{
  "num_hidden_layers": 10,
  "hidden_size": 256,
  "n_experts": 128,
  "experts_per_token": 4,
  "d_expert": 64,
  "d_shared_expert": 0,
  "hidden_act": "tanh_gelu",
  "moe_layers": [0, 2, 4, 6, 8],
  "router_score": "sigmoid",
  "normalize_top_k": false,
  "routed_scale": 0.5,
  "balance_loss": 0.0019,
  "balance_bias": true,
  "router_cosine_scale": 20.0,
  "init_std_router": 0.013,
  "lr_router": 0.000523,
  "vocab_size": 12629,
  "norm": "rmsnorm",
  "norm_eps": 1e-06,
  "tie_word_embeddings": false,
  "optimizer": "muon_variant",
  "learning_rate": 0.00745,
  "beta1": 0.93,
  "batch_tokens": 65536,
  "max_seq_len": 384,
  "train_tokens": 279300000,
  "max_steps": 4262,
  "dataset": "wikipedia_en"
}
Below are experts of layer 2 (counted from 0) of a mixture-of-experts language model. Rows are named router (the router's row for the expert), up (a neuron's input weights, with its number), down (a neuron's output weights, with its number) and show model dimensions 0-127. Each number is 128 + 32 x the weight over its row's rms, rounded and kept within 0 to 255. Numbers have three digits each.
Before each expert's rows: "comes before" lists some tokens at least twice as common just after its tokens as in all text. This comes from a sample of Wikipedia text that the model never trained on. Tokens count by the router's weight.

# expert 42
comes before: "\n\n", " The", " He", " In", " In ", " This"
router:113180178133140136157139110150140201075107129207175103077120130149136167065123108140120118136102119137066087058059087146066158072087134154158129143107121124176135166118050171175097108198173120073147142109097167138100147154169145107109133171122148137115125116144095171107109109142137141151147093150109097157151158111137148119151102092095146110111177142149133148184134135155129102113207
up0:128183148150104123154131101144084193098134107190179116117123142122155124060135127177128145096122118120089087071087100111072184108122129134156140129124112147185144189079091162125079102167158061110129143122147157162136145126172171100129067150096165145098185104147065146108100135138131146162163111154109105127146167122135163142127114104114109100104158108102168142217117172127113080093186
down0:085088119130123178125137158114129092167154079120126187150121098109167137149129104066135098203162162130087185156128104171124080160089119161125142161118107157120104100143121131163109149169139141102165164119133118108111069099154148147115000140133108142141255142164131139189134130154116115114159173150119131145100086134125122092127134118113126126135113152132119169100131116118159107131088
up1:116188157162089162164186105142127155071152095160138095129100110172132165051147153138117125096096128163050094057123118155119160095105130124111125147122143132168145148158046185179080139177113068097134116135089167125101118114162144103142108156140135132093138120131078168118110142108114142160170068156086104154127172130100157091158076090097093097121160167123169109221131142151146109104205
down1:120124118113196153113120118118116084112105107087159159101112192114143125123124146144129140176176119099170107150107105102117099121138138121144141092098095173085123167106154065145131113099162183107161143086112121153133147128122105118100000187095136106148255178116125171122130153111150110154173120133115115131105154123132111086108119140183139135126094114084085130124138114122112147123114
up2:088141141149133132138107111128069093121180117109119115054097147123118093151128125168124116181142190098125105131079158106130148115115078135087152124192167117077119153118134169105080151142104155168117153090154156151088134059119142085098145161173135150094131124144184099152188142180073091134139174072133107126111119076102106105124156131112153097104113150089101164185134079119127111063113
down2:160124180127114104149164122189143195145146091105171142114091143083173089154145097105115106134104148102137124096145153121093159143166119102118056086117111131125135161108080195148171073099137096132147102129128144133133150164082115126145189064107077109182126103107058123115123111118193122121140090105105081134123125128114149147119152131123161134108109120177119109083171108081192153137092
up3:168159127157144110126146098149204139058110098162143134165132142156135099091109146165133151112147080121166102122119041170086124153088155114137099121131144125130048150098107131090136107123109081120194101141175160093100170131109091097117133101122109139073169147144139085118098149138089158164060121174101094152131172059160136161119100110101103134067105155133111167094122149124096139126169
down3:104107115118096154134108130119068057123088208132073139095133128166083192110149137120130110168084138175121139126146131141163153079139070155124139140103112102124167086171116148122056160122128101121068088137124085135177088100156106162153002150113120088116169155175087175147101139122141110091166105115092139154155175160092080145116169153122147121127122109123108098158137098150114132100094
up4:108184167148118100179130130183127158070134121201177093094109158133118160101162134154115146095092113131086090069090090163085158066115139166153132154126108135189141164075065137153114083173128075090121155107112140099136131167170138126109059144128124123124180099132116161146098117138142146173127070143113143164124157112121143095137121079093127103097129146130131132204154164130148122128203
down4:110131082112171150111123136130122149108149158097147139119135151144173158148140191163144070201188114141078212156125154162114140118106159103095106102155185134113139147181152148113064139121117152153114134171117131176129090103129182108133045152109124119111192103113078090117094157134119133097220118125054153151119145066123122096144142092096087059170197140108118125201079108130116107134139
up5:142114155151139116167114142151131130103113115135098112094134119140123136119142098136079129122120093159115133139149160136107188088092139178134116097096090136092126123088162149255112101101137175070116133149129194114166117177072086138123129117144148139164087097174113093129139127169145158202085142101091102142160116142114104126159184138086131147134166180179099143130153145139043149174148
down5:118092117090145141111152122162100114141095101188170178183174144121133101168122096143140126106186156130158173153118085110067108170100177065100121110030109099118099147097144155145203100152144184104092093141137131139099091178088102211131165129183142155122114149141179129149108158084145103134136180109205090116116094118017134108119104115104162130145098133149114128077134139102159152139100
up6:141138141126166098145120117093084143105131107104099139101207106072101162161112112129115114153101174112103153158099183144098098182082136128165158115124126107150126092101108131000181111187124138174119094098150082156121111148143097172100103165125153188125083122146106124163171111147137155095133159100194132111130140082082123086075133161158116097157112138114133098132132113116103121140120
down6:142052061131140114090100132100139036128094099121144113088124142131192140150158118080134105147152084212128210152132146093098130140135099121127107128161133121195116148152137120157160125105165222180131128115120157137123100145177135109117067169113118156117131157106149148079071151164122081120107154147131125176101108155133102135189100097091151146150170159105140122225153140159103133154085
up7:155137156167108133194133139157179136031162134146148114135172134180142132113193117133109096144091194104091096042083086124148096130127103157164031129138143113153188138114110126153141055157146132075146157147113104110122065139111100120142151160154145125132119157149096159092134093172127080191140133039106125163185150155144188154132091069106125079155145133138114153107115119150133118125202
down7:099168102115159150116141109139091126164141145166153106126154106103161082097106140135144138180114107089074116200137134134107158126144132121077163169144112160171139158127041083118075202122168138118121171110064153157146170104160137125116092141103112120100189129124158113126090142078125164102151139177104101150032157115210079090086152137150119095080141146123112118226136161211132120089117
up8:104134140107147094141098112221255166105135140135134137163124106169096161106110127156176111186138095143146135100138134138101136159144120156115076167126000116166187114102076107131090109166111166133137122137090145075111121065119146099099255129145125108128148062100115116152125154159125112094150097118134093169160152156127170099119124123130125139121174143189163210148127192141168098198166
down8:105143122114134165130173150077059077122096160146129127114114099092215168109147151110142113156114106118113131110090075175081168102124147120153158131155113142139135169199102142119118143137203103099153154095116146115139058127205099123148049166086168137152115150163102136154104106086141147131102095160101094166115156096148094127175116124128167129187141157107105106245126135133120131129136
up9:126103113154104088110135126194081149156190058131113121082101135158096089138046099115169059142104201072104158105069162135115147114160097141168131145157149101127170085121084139146153145118114162149161138154128170120180183137128145121143140127138087200125158097108145083112068127080180125137123124154155092130174077144106166133076172134188105112126124103166179142108103135121099170108171
down9:159145187134144114107092090085110113146137110115133090173135101116114065184129098159074136056117145099137116106109139117133136163142125114152140137169099152114142141084175108075230123108131119177074080147109149106126174121080080159179232079101119142146053151071114090141162151107110118108089182112151134091143049173083115151057145125176117153120107142150127121095127121119153102139125
up10:119148106139079144176121129101171094104103090158110093146095130142147118083127118137143137165106171080102087107137185063113148103116121120151170065121135138159124171121055174103139115140074094168142124165092213151037102105152187154136177198104068130150106095130130141133113072115138135139125104104119170130150176136190169118116093168112183130163186123120087156111110131166179095126185
down10:090168191131145125132082099194094142141104182083151122108114149133059152105153105111150147093153171117107139146082101156148138131139157120148133172150091133126110144147109148175166099091182205100098189110141090095155100127175106102129037138155117150095165146140116152134076194161117158138125136124133107169137131084138135153164193106090122127087131106150135115141132164144092134103129
up11:098163077206091134048091152181100146127060172120158094160126109114082134121118074145074113177145121078153160113127151116125194169161080092177145137141115087152084105110160125134108169073126173134113096129153132118131156165131150111146127158102144124149088129065151115156162125121126075100111100118084144093118116114133200142155129115123098127177139150118124151134127095173164100146154
down11:112159112084100128162154130151181094127107176123098144104114154127111137089123134127158102115086159117139052171118079123078136097113112168110148172133130167109122094146139178155112112115165096067117158116188098121153085088170175160095103118116157156105085132214136174120148127172084137100129125147150124140129160083153141115154152102141153140111161127170080109168126087139080115072113
up12:126135123117098096142115092150134113059112125114081102176181136132105120170148188107111183110060125104138166166130218149129100063094105173134069169088184140097127102151147166164116102140108104139113144137143128142156118152177091106128159100124093150104112142110073150089117167127166080115179155124099086137063093161148128106156138121138082106156116112147149090124160163158104087137158
down12:176156125099135116144133136115130150170133082100119079074133153170107171127127104145121128130167141155177108121111093093148157058109141112108175115126184133207112140114140136139121160088121135124154118135127114109059114068132119101112065133122106052153188147175196080116103087149123160138065057056149132112180156095107148178143152157078127145110177146089072154143096143074101124125147
up13:136138113161114132165113176173212156111085151154117129114122163144147121175179090118128129138139057090114196108135097135165143133118109083116121089118144135130120150151102083087103153101092118185143113110126156134174114136106134135107130142082189048093126108149117106153147131143146111126171168152119098113074105111146108133147189133148099160087108138128094110131125142146147168089154
down13:086143101129096065198132128141096106122108188137133149103094107135097137114152145147156103175084130113131071116119165151106122119155134144142165142118140106157100130116118146090116179088138102087132088137092098121094098110179092101128102117123127119200250104109102110180100088141126166119113030170115124139163158100124126177113116112123125103136158131147165153148152150130106120150058
up14:129171118098176074121144147125141144150138120185186112117112076110082062062123149125194123166046157087095148066130108090161157172138184147114153109118133129108119096103119138114089109109132170156173171125126120151098116164142133154097144153123127220171145118159177151096093128101129080137199087173161118069117116042134139140110090153170146142134154105143126143148091062134143061110176
down14:154116092120160068125131149112114101158155097111138124108102090104130124128091173125189187120092133113104090159101178093167085172159173156101184158079153166157135120171148139103140132159163141116079081134121141105093087119097153190085121103112095217199150167153139141123113080171110111110128111128115078073061128083132149126102136164151112168131127117125108143129102135122144137133112
up15:095223117160109112210112151152127168129146086181149141123151096142172144125131135129085118136143176142097114135103150148144097073145138094169161140123142176162118166127074149159062102165114132128115143137099158135104127085185145092111149177064115134115129153178101159114077117124149136135102123146118081112112147125124146145158158124085113108133188116118123165180127201141096092099171
down15:166094118108103134067138063080132124112110157125138161121113101078108101131123111113208177149084097124129130145142127114163160163123159156113122077183162105073095122119148161113137113110156122104164131124110071157081120131065138144115060106116113118141255105078138163122194094186149136123137176118145152161171074102123187183142141126131126165118113080153114084026112077155124183081112
up16:098113155122093161184130123124147134125136177151114133081076146150156157095142113130144160160101142107107078122043130193132132120138092126114173180098123181148136153125129153125100115165149100106147153105096142123066146067146208105086115192100140169116123087142115185062117117119116166085156088140117131113127173130167140089157120133116126061103184115122165124182141107143126104110120
down16:132159170142130116127141141127143103160082137141146108157188161093118131096118161148139106152159109108130144127140124102103081164112122122117128141197124094156135066163086088094169108173123152128092124138157148126156088159167130126098000090125112163102255139146143137138117136074106100134114108196089107132144204121126091109104152089179101152150110120107138131100125103153160084094177
up17:144100097171097178124132129112115113117097159129138139119108123099163165138086126043152122061181119073155087090092081133066086152098184096168185133123094163142123146125126089105144120121104079139167135186137112101114094188117124139098152176111129193098126148093112086113166147113097100119094132158140138110153144168110121164121073108171157117112117131117150148129113152144163097138116
down17:141086145151139086091107151118131111156122080147169136145103123093144132138103119136101136067122135140142091101168139115146093179103135114154119105106112125117117095112172141121196108113127090146150092159149168107150153131063102151111187085110076153143096146100099071146165154140132094133070157105186187049117076134069139173079129169137170148081064122163175106047124165088159128156123
up18:145115153181136104122110102153145127149084190124139099088186128106103124124110105136119070197094138111140163064095084131083129138150063115136132125129086115135091109131098113132152153112201096161137145087096148077122160143159133170114145134102189150105118121141134091140187142114201114145122138117074161154164197162115169060130139205117162118100159123054083114128131088117143086096134
down18:121110118129128137149075170147160104118100165122100134155075122199173126141129122151071148046155145144156091143125082171093144137076098126129130115146074175098148159163123135094084102107116114100117162137160114104107079139102137108120000124143138111085127141197140159090091161147060112095126154128115166147093174140180109168130103081081133140137105134140113179189070142171143067171116
up19:118130117212140076116102163178103135147118155075112131176073096085095148159120161140070164123130142158178160130124149114110120094141124137138105124086114116120141120156210090126129126126126121126062140126156105133215094118110149165125104141178082143126144106127152103120137098145146126123106103121000222152096082119144171134104141155120118157131039136123121131148113183088124118144117
down19:161144126050134082149117177137127168154132094119109090199139064116096091131141106139100160038142119116133095132135171132127123185127166127155116099106138159113132085106157141108159081168103074159129136117138110129111160178099088195158245063123132172129027071153121108127134120137143139151080168097155164085167136123088152148080145124118103140102090121143144069082141126097153117159138
up20:227136167162132147127167127146084154138077113172186141075148158152094126122136120081126121138112116155105116039078103131073114134213121114172114163141122170113117188156087129143117156155189089103113114128107148109120150178152119079119159132100206145118141142082101157081081131163147145146166124165109160164119136093150112137130154103065112115088121160162167201160125114136147159110168
down20:053122094076121091133131137144120140073143166142135094101101146116150093136106159112173117193142108110078104135171119133104161127131124165098124137169162100161160104084045157151117142165133175056152208087107141127118081075135125096141051185124112126128255102196131148150119127154102107136153105114134120146098201179146141101161111085175090072149155141084158098174103137120141115116136
up21:141176140128112122107194182102163162119094143172109154175140172142132209124142179136096139134107136184106135114108133162127136076059102123168147118150079139141118133171129125118071160189126098122143138125097143100194141085210166219118047137161118161078113124166066172128156104156102138113136135121082122113155178135125111147171153117107156160111148132136123077175133151113142090164144
down21:149187148162136119113099083068109134092078172122125151175118064110132065133140134157126168063144141129130158127158135094143137174104165118170114134093081108109174121136147058080208089134146120167104084124168146088107106174162073084169097029138129098180116117133127055121192106154108110099099129111147189156137063086132155124124088148127095112136144124137136117108139140124190069149120
up22:122105164140097144145142134196162161129165119172092134127149166107173154110204116144068008125108108157109121074122143156142106116210153174153150095126136138166171107141090080151070122122102103116134152116110134092152117130184141089109101160108090108121179096113115095100093160087145134161150109097086130162232127139171134094137136090091116123112143160068175154178132176094149115153153
down22:125085121151137137136075161073143083092143112129132119163107094175089131130118082150098134149137128112141143125075102166129093096138066109105138119059123144154132139137141144130126112106152093088083131177113120122215170123096134127114049120146142087108255123120166155077130101117136147063108100135156135094144121168119108159155118088120119130143157146132133149140071078192149182104162
up23:103170173151112124129110130149109111093100097151145149088102138156147114081125125186062109117101097122123079079105154147078090077140110118146124109103120132149151138119106131134122116128101134069083179090082149163136129139191122108117140117106124089138097139172121137097111053117093085095113101112122124182142135150193106147147139123109126075088137161205160191123135118177173135112148
down23:133095139170147156161155065160169088153170152091148075073139122106091193099091130105155132142154130110139134146121118103147159120117073143144187140174132147182115138107127110118093172129170116193176134166139147109140169126112134123142000176158156126085255145084148067095122136123148149139097079122110094121114127164126145079141123156139136109166157108077128106225096148078105139134125
up24:018156131145131134110083184132103118076171123201151070136099115125082181126106098152107076135121154080046123118135038119140176141099137146161151094084087112182126100185097149156156167142022126105084170161093191154170119136159111127140107170157134138131155132075154132166062070142147092143110141124132144084109156066091161149190097109137141084153127207082137161176103149106109131138178
down24:146099119105138155135123094175133120136148107086124143138118094118159120124149123129176135165117109163156111102100137141111149136092100174078116143151139150148150181132095176119082103139186093091167160094148108140125063126144106114087113199078153111115190144176098123134147162092159157106225073172081133170147111134177139127105167186152109114136105123135107128150102124137113173092156